{
  "n_layer": 9,
  "d_model": 128,
  "n_experts": 128,
  "experts_per_token": 3,
  "d_expert": 96,
  "d_shared_expert": 128,
  "activation": "swiglu",
  "moe_layers": [0, 1, 2, 3, 4, 5, 6, 7, 8],
  "n_empty_slots": 32,
  "router_score": "softmax",
  "normalize_top_k": false,
  "routed_scale": 26.3,
  "balance_loss": 0.000394,
  "balance_bias": true,
  "init_std_router": 0.0103,
  "lr_router": 0.000777,
  "vocab_size": 2048,
  "norm": "rmsnorm",
  "norm_eps": 1e-05,
  "tie_embeddings": "early",
  "optimizer": "muon_variant",
  "lr": 0.01,
  "beta1": 0.95,
  "batch_tokens": 131072,
  "seq_len": 1024,
  "train_tokens": 761300000,
  "steps": 5809,
  "dataset": "wikipedia_en"
}
Below are experts of layer 6 (counted from 0) of a mixture-of-experts language model. Rows are named gate (a neuron's input weights, with its number), up (a neuron's input weights, with its number) and show model dimensions 0-127. Each number is 500 + 25 x the weight over its row's rms, rounded and kept within 0 to 999. Numbers have three digits each.
Before each expert's rows: a language model's description of what the expert responds to. This comes from a sample of Wikipedia text that the model never trained on.

# expert 60
Description: Pipes separating cells after scores, dates or figures in tables, plus dashes and numbers starting list lines, such as 2–1 | 23,933.
gate5:551498474506449505541499465487485495578493504504488515535488526506495512534534481515529477486508506525500438485509498507517490531509526511472490473474476480520504494490491539488515523540514531524504516495485480456469484516500487492508490548484479528500502488537521540526488548562484507494470455496481499522469463468538536477444456505502526526497509519476522494478496488537486495504476
up5:486510523509481488484482536512512489491513526473509473450486465488499487503473505527508522516470515482499547519506485479476564454535478466497532533534526511489504501491501500522494493486513454505493469492514502525564492510477499479501492503469511485488497510447437466479510479474500506477535538499510517506519534533461466530518554481526515474482483447526454516473484513467547514487527

# expert 24
Description: Capital letters starting a word, often in infobox fields or table headers, such as S in Surface, C in Creates, D in league tables.
gate3:465501520486475487474480487527493516470493504495487505520514472514517513519506471485492467478469470482481490480478500536509491433473468514499473482470481509529462535494507505475509505464459524502454520512488474495523506494512461511497468472490486479484451477564513503535515484500572506491506477475494474463505515477539493485483492505530521559463526541455537461495475481504476493465537
up3:502487540486487472490530496546505545489478526528491517538465487479520547479481469449507480487489466522493496484509466523513475494432488514478497479466482572500498512433487480495503475483467498493496514502534536492499492477535475500517439468472517544495513491512518477537527512518505474498501511463540534452512510476465510496445515509516480481513498508483510527493474481488486494489487

# expert 9
Description: Month names, day numbers, year starts like 19, and the to, and or comma linking them in dates, e.g. April 24 to May 6.
gate2:486518542528514495478535538496492511518496476522494509535488486512477483498499525468534523506548511540482516506521458511521480523519504481514465554512482549495534506507502522508506466502508510536513495516498502482457522439503545536533528516546565490496505475501532521509497454457496463483450526489493469495512484470521491471502491506469481497539478532454483504499510463485450485505489
up2:486520513498490532493483476507532517479515481485492547477475514495509499474492493505508505513471522414506527502505458491505490499502533524527518511529555464498466468529516498537507496499464493490557493510505456480490495510512477526533491480511489502533480534507462505490526446505501498526524467498524536553473497524485496559567516509520543501474466515463490504495469498485506527453488

# expert 35
Description: Given names and their pieces before a surname, often in sports rosters and tables, e.g. Robert, David, Kristian, Tobias, Pavel.
gate2:514490466495510493547476503502495489492484526505443504486443512531499464515464471517454504537511491497506478481487471479482507474503490458521512471541500484472545504474489510506540489512488478575484498526512497493489473492460503524482555485472537522479523452466526508479519524550499470447494505511533492496494539488513495554510517488497479500506479522475495520495555503510470537473491
up2:497473399516518477521497488475515447479497511509476472515483525550494533493475499533462478523522535532509465496522496462487494531483494480527531479496505489503535506452467513524520503521464496497477494538522486478500501508461503531492552465505506507472505450484513478491516502542499526503515509521546491487497518495540500513493530480456466547502481500484514487515495482500494515434504

# expert 1
Description: Pipe separators between cells in results tables, mostly election vote tables, plus semicolons, colons, dashes and commas in lists.
gate5:515519479488480471471506457527489522485482485511506538513525495519553476523482514479481490481519488489510472476539504548488520487477447495477498491508508511533492532552540517481570446536565530502561506518499523478516513492509520504532488527505550541536468479522487500521487490487483527502440490531516469521476497496520477494494524499525466489517505463465491496513485486472505509492502
up5:550457481536499509491483486514485489527518498493476536490534460514478479485507507453509519461519484539516521513515467505516484478514469491526469517557493486473499508535519482558465497483477496513478479473502449488517449503521491494517547474532478494487512512494535495492505442507461504500485472475519471525471478512484438483482500537510525480507490505464469502459460492548501500496462

# expert 45
Description: Opening pieces of words after the or of, especially de/De, se, do, re, con, as in department, delegation, Development, and the itself.
gate5:498512475534447509582484487550471485522524450506499483454474527483555505510522508490464479493502536493518516495510548460476488518484519464488515493482486497519471488508505499451485502512467480432498521471467523461473507496522538509512537473506502516505502510503494506476520486529523500489512480554536542487514500530533488535487509523493497505487482490432521491475504488485520503503496
up5:475467487519534454533498484525487495521502465473461492479495479473513510499517523511496523543526454447493496492494462504467475519537506467521505518498503506504453530492473499493550492506519485501509470532515490496452549522554481510529496471535474492479533496532508506467509524511483494495449469539516503473480478466463480538519543445506507505527467514482491542510519467468484496493491

# expert 42
Description: Dash, pipe and equals signs that begin a new line in lists, tables and section headings, such as "- 2009:" or "| No. 350".
gate0:521480512506494510515451494503478489477498471487528561501488460496460539529548518470485530510442477498528556494478528504502479477485516516518513481471486546506477499464517516508499503516516511511477533490472499498513484499525478510478527494480483507493516549502524477493501517531509483513448573543490480491480460489513441492482463527510542512490502528519494464476513461514539469486474
up0:515507487481518522479507510501496539532522536494464478509547535499527459479438476527511463482546508513520468496525508521506534532494493477475506501509527460491534463525488503479506507493488496469491482510521498475512509459450518489494495524546521522498486454505515513509504504497544519485564472433498498501504519470482536497526509463516495486498471483477501514521462542496462569510503

# expert 11
Description: Word endings and pieces inside names of albums, songs, games, films, magazines and awards, e.g. Pirates, Parade, Electronic Gaming Monthly, Best.
gate0:521510467507531527470476540516527485491506470514484504500503479485536492508516494534466460466525525495504440490519476501465493477489498500509492519546497509483502490461540475481516496472510510514483498433508491452516517526492503487556433539453490494546493513457491507494479513536462511525509539504490527505507545523512478476471506502472495514487524533443541476464512495516476508478510
up0:502485499505516438522466503512493509503517490516460502486566553537517507531486502526543510446503499537488486488478494545474487482507496490508499494471487567526530513511416525510526505478500514496483486480512507531521508487489485523506533469474476501486502476475507472505535515485506460473511447503523469516482516548483518463475522526500513527480470518521471491513520505512518454483464

# expert 13
Description: Closing == or === of section headings, line breaks after headings, and table divider rows like |---|---|.
gate6:526499491525510453501510547457466471504482510529490500555479500470512504463471518496488533507493531509465505494473515501522512486521445523494511475451508483461502474523487478490481498517461517506494561518507492480486546516508487469500480443531478488495510526472527495527487471527443490497527499540481492500460497514493500441501537528491459516537502509468508449496490497511504547488468
up6:514472506507525468478464474486469532464490489520509474468524530518518481533524521502537530513501483545494468482534512477548487503535505477519506529530437481503473529550470484525482498479471490516480520495521518468503505495495465527508518509531471471511463527510496489515497532489538482465438486533507522462531498502547501502465543489470463493535505521504508481475480523478482476458520

# expert 14
Description: Early syllable pieces of longer words, often after con, st or re, such as Bu-reau, conte-mp-t, De-bu-t, const-it-uent, bo-undaries.
gate0:455479467519575486513468503520498532518539474493494546529516524511500493494486482475474509476545518507506467506511513480522474486488519500526491496497474499480500520501500493573498473529501503504518443516552472478538493476456486488482515486497493506508469521491501489479506466486497505522516526462470498551494519451525483510506477489505455519478472477463524552549500485466484543490528
up0:506498522487456487506477489496453456459478494485505462504475501522533498553553514504466477494499539515491556504463479509474498468510476522509488536485501486483493486555521513434506528477495459525550496479479499469510502517498533489509481486506489522473537507525526502515457483489478462541518467544497504487504490483512543504562493476494499478509507490457531502494469517498512466527471

# expert 52
Description: Hyphens and dashes joining compound modifiers, mostly in sports text (four-time, Double-A, 3-time), plus prefixes like un, multi, under.
gate3:452496488535473513509501518469507523477473528530504525535558462513495527485495482484516489530519474517488480478494500455529516513485516497539519489502505517501510519488504509528487491474514542541417522521529461491503491525534502513537499490484507533459531507486507509511544521536507508470499494452543484552526496468495529501474460539454516475476468502517493542509531490476492524521517
up3:470499497532493452473544499450477515480493528512502495534526516469502560525483486477457516504502516527503499500492510498553488456517517453490516500503511492496552511467505466454506475457465503491463538510489502498523499492503517521529475509495481514465468509467506488533519495562512503456495476503540492519559499521505524505490511529533553490479510446509484486500497505456487538507511

# expert 5
Description: First letter or piece of a word beginning a line, mostly Wikipedia section headings after == such as Taxonomy, Distribution, Career, See also.
gate0:476541515486524457516498572566512487527522490513498513515512493534496470503555467562495535485498524507491523491476471489494510481488528490494497542538467501494501510495495486489526527455551505500514504536479505483517514520522480443536528488513482505479488499524486491493556496531524547494500474460513502517491511534510493539497511509464502509523540540451483477472496480465500506474499
up0:515481503546466523493527511548482510504474526509528486525505493550501511483484516549522525544531494494460493514524481530568482536500479543498458535467509530464505486512501497514510539522490493484508538488491521547507457495490514504505501542501472471522462524513480497515555500488532521531478497472481495532502517488472491487505528478514494534516494516538493506477474452500464436494524

# expert 8
Description: Pieces inside foreign names, often Greek, Spanish, Arabic or South Asian, especially s and as endings, as in Ta-s-os, De-s-portivo, Mu-s-lim.
gate1:548499548497481511499508489457478523502512512465520520520507504510527578518494506454484516515514496531511523507520467492504504501514457541505487519465442525481488502480516510483503493519500464526541546500524512531481494477494496500549480515499468548554514509492484519496508520528504554508507536483496495495489539475490547541454517520499471488468526532502529505534498500524452523525522
up1:517498515496506534517509500528514530479454491496516496517541539514525518514491481517499535482488527480481499541506468523440478526539529484530470525481511514475475523496477486464494503534476522511465488519484447473476460526523482488526498481508508518492485529500486443451483520518501484544501497514504473495513496521496525488498484546503466490500512456529474522481485464564430462480521

# expert 49
Description: Pieces inside verbs and speech words in narrative, often after he or she, such as s-w-allowed, k-new, t-ells, said.
gate0:479519508518503496532485525478506522488534507506512497453538504544529477503527501495464444462535457471524503472505463540501473517493470487515503508494515501458485486474487486508508497497487500508490502542507452482508437483529471509465498511525508545471499513498550480505478480516499535534503497508502515471508523501469531464474520488504534522482456463481540504472441504533482463470449
up0:488550442480476483506481485479486477484515509492510475484527481526514445518526484530482485484486501495515461527478524528496503489547481478488528521523533503463468464502514490489516492529481543511503510503493473483486502476497452491452493501508481507507478522505524475494468428480508501551497475553495521453487517501505533492464472488479472547515512467501524486497444508552482456476507

# expert 53
Description: Pieces of sports club, league and place names, often in standings tables, e.g. Hawks, Cougars, League, Cup, City, Perthshire.
gate0:483508488488517470488474516454513475479494538521518495504514513528509508519536504478518481509502529585452464468463475525523528474459515499466473469441519474511506502486443450476480539497521516486490471501505505483492467516477502511484478498498523497520481488527480537471455530503477459504496486500473507476523494517508480507548438493559515484485507510517528514489502477480476498522493
up0:477547527457470482574496507487509504506505507528525507498515501510496489462504488494517515568501462491514512491435514524474511493469520511506502499483539502487487507519469493544508500450498514455459470518500523503488517531483521522462531494501511483506492475528506548504488515490436520491515507494507533498543485496474489536518468533515473532480571468482527526514496513498546498511481

# expert 48
Description: Month names, day numbers and year starts like 19 or 18 in dates, such as February 4, 7 June 2011, August 1962.
gate2:475534482484539466464488467524512519489492532520533482492508552478507512493547485508505468468495476465477521499476543515527520505550527519472493509542509539472486489487482519477534542527494489490481463493532498551474499471533548497529500483484535498509528506502525464511529507547498512450484502453485526505511457499458509521496527479461482523498498557492516499478525518534510486501505
up2:509481501501506515530506508488454520514488480484496502547460466497508580462510490505513501506548501520481526502501513502512482530468488494519507505465467500519504543522487492524484507459511498467503500489521532474513511476490499532492470554475476495533526503503534548514483476484461498530499513488508512536544513539537529463504488483497472530484539452506435516486442489453487515522481

# expert 39
Description: Word-final suffixes completing nouns, especially plural s, ing, ation, ities, ment, as in schools, tunnelling, entertainment, anti-aircraft.
gate1:507514497503489455453457499466505491491462509490499504520489505531502517519500469465522507476499512515470517502523482481497493506494480502484427476531545519475467476522454502469522492530526444482480501520512517487479486502511536496482471483470512523477526454506505501510520496483515504455538502468517484559484460487506473496477515510493477539472484552505516482428504562519471487520479
up1:504510534495497471480516554523537480517468518472540495531488508494493485520466514485499482492501496523533532515461489475488475451521481509550486507487485544506485524539520477515485512451489545535469513499547520485499486503500462464540468474467512496545509506487512510510521503522485452539510519454487510444509462482499505484522491460545503470521484502517530503513497472478463553523489

# expert 19
Description: Line-initial dashes and pipes that begin list items or table rows, often in sports career lists like "- 2010–2011: club".
gate0:455527540481525491522457527499506464507499495503512446490507511493483479520527523512515473552493503479503477526482495490511525444543522516492519495470480492487481555497526495504521488490476512458463508498467453574485520538503505510502572494480513533507467499477508533466498503514513522480470512461468504505484484499487527482559514497481532507511491511478470505498530469508534482451505
up0:488500543436533489535480500521505468498524512516480499484499477512493531485473476509515526498496489478478520482480482488466511461515519521474532487448497502473484470496501502508464508488506462501449441498486478511457539509477560498520521459450519495472544506472520480502500451462498498500496471485443526521521468537483513485537518500503540526502524510531460490503521532476522470502492

# expert 63
Description: Pieces of U.S., US$, UK, UAE and United States, especially the period in U.S. after city and state locations.
gate0:497505508499540520486524483513522467487475463500487513525495501515490501507495524521486515496552503504452497478485486535497504531498489455489525511481536557500480544514460499492462493432509476496516552510558492500498524519479486473512495497487522525461492447551516512524475451498485499467503480501536494493482533456540513511512475492513553499509449517490481532492515508473457478473469
up0:497479506494510548496532500473506515528474474540465508511457502518500535476506504479481476468511510550478508503473455526477523502468477480593502485500521541507470543532503502499494485453502489468487457469474509503468466512489514460469499465516515510510462499526522480493481460533537491461504537472473510499492502540520499530534472496489474528522525481542482504494513515486482466513479

# expert 0
Description: Words for competition results and medals, mostly in sports tables, such as bronze, third place, second, champion, Gold.
gate6:503516493497458483475519483472480512542524536494509447478477517490428534482534468476504468451456482480473466514519516515498472523517489465490473529504511531476499504506495508482515477484512479511526495516465499474462526501466480521518515475504483514486467502520507474462482504552462576490483484448544465454497469494495502513507531490475502489521543532494517518485495490512504522486521
up6:443486528520495485534511498510539511539544511469475489500462474537454488495519529534487489514464502506499505504480475486511494523536507486498515519583534504487510501537531533514514583473515463518512493485493537500466460485507479495489515494509518505483502486470455496510521477478483526505519481554538494502533525462494504497503529497505488500511527468502510453549519512519455507498498

# expert 30
Description: Second pieces of capitalized names and terms after a first letter, often in political history, such as T-er-ritory, E-mp-eror, P-ru-ssia.
gate6:481520544545497511524488428515478469515496537489454557520515501462543522484514488491469489446514488514492487495484504495507478504465475498452494485487524542489522541471557462490485497498493479507510504472499516481486509504460528487539497475493491505481502484501506499514465494561526483505485461477535531479478495530517498525525508500498533511493524520493537517528496498480471488505419
up6:509556518530528487513542469491470506452488533493543497499530503495499493500484477529512489509534469526492521509485499506487522523491514520505510515497483483536483455479514492512462530475468432487481513472488479536521471493494527480504509449516527465530490503473469458536557494492540491507495546529514530454529489491505479467471517514529530480482474490504494504482509554489441486497528

# expert 57
Description: Colons after location-type labels like Broadcast area, Country, Species, plus of, in, near, from in place and organization names.
gate0:480453488471473462482501479490479457518525517463520478490529547508494537510477482541497521508481526546491499478511523484487482515489509467530536471505494491503538477526565487516533528499468488483488508516493485510513497471497545474501493518495485524472523498483467470517515463464494435539477504494493505515478528519523497520548537475503500522463499554517480461534521516553476495531507
up0:498494504478471490482509456473466510491485517515521477502518533484489487525533518532521483549505518530485534479484455500475487453532446527482495507522440519494474504492492479550533479516492504525505540500519466497496467527517532451519536532466489501490525527487499516481525525544517520500484474524509488499495455521514494494528510528548523509516479479480557512498487469492563526531481

# expert 22
Description: Short verbs like win, run, take, held and their pieces, mostly in sports and racing text, e.g. b(ro)ken, Ra(n)k.
gate2:504459479514479500527472504505517515529511501462487476469456465536523506492521468504501486470506498519496495494508543500475501478506505485527466502527480515485491478511504552498508480563474502471430496494508474562520512496544524513519480518511531529485513519502499442468462524516494472499529561503436494494496555484544472476519499477488484480513497507527502489456511494478486465485508
up2:505520488473533469481538501501481514500532499536508511531498510514492479441465490525569514506533483456540483475456468538497504493466501465531505497446514492482546520460498528495525482501503545509557477513489537500447520513481481480494500483473494503527469522532513514492513546516542493498504465487495517528486508514503528468514465494537510468498509518517485524502452508481524539503514

# expert 47
Description: Capital first letters or words opening a sentence, paragraph or parenthesis, such as On, In, After, F of From, acronyms like ACTH.
gate2:506479495448473514525491518537469501505510508519490478510531476502515466477538482482470550484509512500484464483488521493548545487475552498548525475558453514526512468499486521495496482514503534531538501460518501505485529448515499523449501505487487496491530529495478547462503476511517480520525506553452486539515482504477488536472527497506506499478492472484486533473526485498511485497544
up2:512506534553493530487530490490541502501480521502512478500525521485419498478464496510517492518501514524457524521472507478456490477484443494456490520479556449464487519465540479509473505476510477492487494510493496448493499515484497476536474504468536510518496478561502515514488522539536499503510506470501496504465502530492490515506491505442518475520559513519532518481484494516536515487488

# expert 12
Description: Hyphens joining compound words and other punctuation symbols like en dashes, slashes, †, and minus signs, as in bottom-feeding, Catches/stumpings.
gate8:465494478529485510517494493513480485456495465475534471505486497523500534493541445505454498511530512530488533474535479482478496525545498490497549503536479498467551526514516533521499516455515492501482518488501530525504465500484517486486473495492462516466528539539490490492482525505490507514529497513529478513515551494495511439506487536434433519494464495480524503516517526503503515487539
up8:538500525523538488500488498476481502511493455508485506492507544429479485502503538526514574503455475496480465480463498495498506502492511482484481474496487498478451508490472493512527513488470472511508481532474531522449536533526488493478473520520545495490521456505498439475534506517503473487451491519492479482525480518496488478491510472497524482509517511451513506461443489535496474538509

# expert 28
Description: Opening letters of lowercase words split into pieces, often kinship terms after his or her, e.g. gr(andson), h(usband), d(aughter).
gate9:503538504508469489495512516515485481493476506524512479496488505487449485522481471516512493529530550472487499492516451491506497455513459503520479456522545536496492461473473517514504479485509460513479525499511469541486521523481502521479504496469515503425526529481513487511498521538541510524539494459482508492505507477485447491502518478477495547505545501537527482499449550463527485465520
up9:523491526512487498487513502494466514471511532481472485464530516517557495477489548490460511469499509462479532508509495506496496521507534485504477512485490501498523499519490503459463510518497530517471479485497470533472520503521518449492492487497530584504552442521520489452561509522499485515492463510486515478494479446505480462503503497528455496522497475512519498519506501553481518447481

# expert 44
Description: Articles and determiners such as a, an, the, another, various, every, plus the c piece in a-ccurately and a-cquired.
gate5:543509448503492491501496454485479473519493492500488491490465511477479529452457483512556499514516531456523459475510483482483465472517491525514485485508503481516504475537538463515481486475459546496455518486492512494526503524508496523545486537520528497490517528490534504480519484485507499471500489447521467545498525501550490480521470516481475433522505511466486481507505533484541496521540
up5:507495454519482473502471472496486510514489442492510485497474513483492538507476482507513530536557483511488496507474480504478516472545500497499502536520496480487512514534466514497471490464489537492468528500490513510500465553490535529499470530544445512502527506490508535516453458526515474498510499466509470571530510489517512506519434492472493490471484525526452497514491522473507453476504

# expert 29
Description: Opening pieces of words split into parts, especially de, con, dis, un, su, as in decided, delayed, decades, contributing.
gate5:523489488503526459495542498479464466530492499458458466551469511536495560469472484496465541505516534494498539542528520492484527498505476497488490491467528466486464507520499519466522507518501506508525501482486490499529488482526507494494467538518514482500526541481520480487527464523445497511493500471488545477525551457487493520522489498545495490487520545527491539472475553481508501497496
up5:498542548511456486521532462480521491517511499456543474526543519496530507518518475494538542479493533530475515482506530494530487508483518520531516515513524484469477525502525494487506477488538479476544513449513474538511525437490508499495525515498482539535567483510548499485491514513519467502499553498493501495539502493495476510457510476529519486494462475506478467505487467494528472499486

# expert 58
Description: Single capital letters opening names, initials and abbreviations, such as D.A., D.Phil., Lt. Dan, and v. in case names.
gate3:491502484507534528490516532496488478502503516489488519517478496508489452520521430525524532516492529451494410488519515458518455459519523475495506462539503508527478524505490439513509504498479500511528517498491495527503502473517497538517513568464497512557525527499494519505471509529510511494511509512481493494472490499511478461500532472489516460488521538472491495465474534493518545515506
up3:473527514551533525457517545531516536469513470510484504510491481513496498483530428521486502510502508445478494490541509480491445525481496498475486483529509449492527483544499463540526489513492528521463494495465487501475491478553526542453490510483543503510472473457507519502508504508505519499493530525504495499515514499486476530497479465502489482485521535513508479473507466461488558512473

# expert 16
Description: Words in sports biographies and season articles, such as football, professional, League, team, Cup, and the before team names.
gate6:528528482524478488549482469489498519458486487505508530513509484502480526451503473522517495527489538492451533506523463484491515496492527527525515443496553519472484503504477496491524515506477480453482483501582499504455486493543508505517480495481496521469459487482527527512451493473461490483527517500491553501482494481448509532504539507501537519512505504523502520525505537539523477480512
up6:512491464526531449475496492508544518505532474525494503509469551512535515516476502516493495493493497515511472538507505488511484541515532544465480500542510520512522508517478498482524484512526455524530522499449505508507515537510520486521471498470535445529548515488515454518506514513554485502490460523482463483529509496524456497473531466501529493523504507473476441507477492463520545495481

# expert 59
Description: The word the or The, plus its, their, his, this, opening noun phrases after prepositions or at sentence start.
gate3:529509423478526514478538516530497515464515488509501504449527498515500468493501465505485521484518479479487507492506462483492444495455496531503507527492467480469534491480531509504492477549531479532523473509516495481501485501497502525523537511468524513494498556498468506464435512487490500540505467536500494461440502501487489513473476532473514480487493502520503512549451516481487460528510
up3:519495588541466487494497486497503510502500509488491525560488517453486529513499461466524512476487514535494526506507556490496499496531505503512516442462505564500486515522474472531491489462476516542536523501537495507510501492501498478480481488500512491507496471471526463482527497490526489460494513438517513490564503468523479492542488506491518477540527526477506498494491503521454506487499

# expert 2
Description: Middle pieces of technical and scientific words, especially after o or ro, as in cytoto-x-ic, o-x-ygen, Mic-ro, wheel-s.
gate0:474489521513539433494490506512507566473514495495545542497549505518524548512499466509490488484507518478491466489490482506497512497516481451496484540462506533502519553479510545496481491503507497545519498517468466489501456468492562487497458478519504508476518494571516492486507491477490489504495471499487516507516497486502542485493562481516506489538501478503536502486481482526491462461520
up0:513507516510467552515524463521486482517530560528420516461483517468530483524485493486497516519516499493501500492510531445477527501457499518506509496501475450497494488507501496503533474540476501479491479467483509491519497557519479514500477505483512505489524508480510464492508519556484469469514518503533505496492470493451546552486472517510524540474516504479443493465481534477501515528508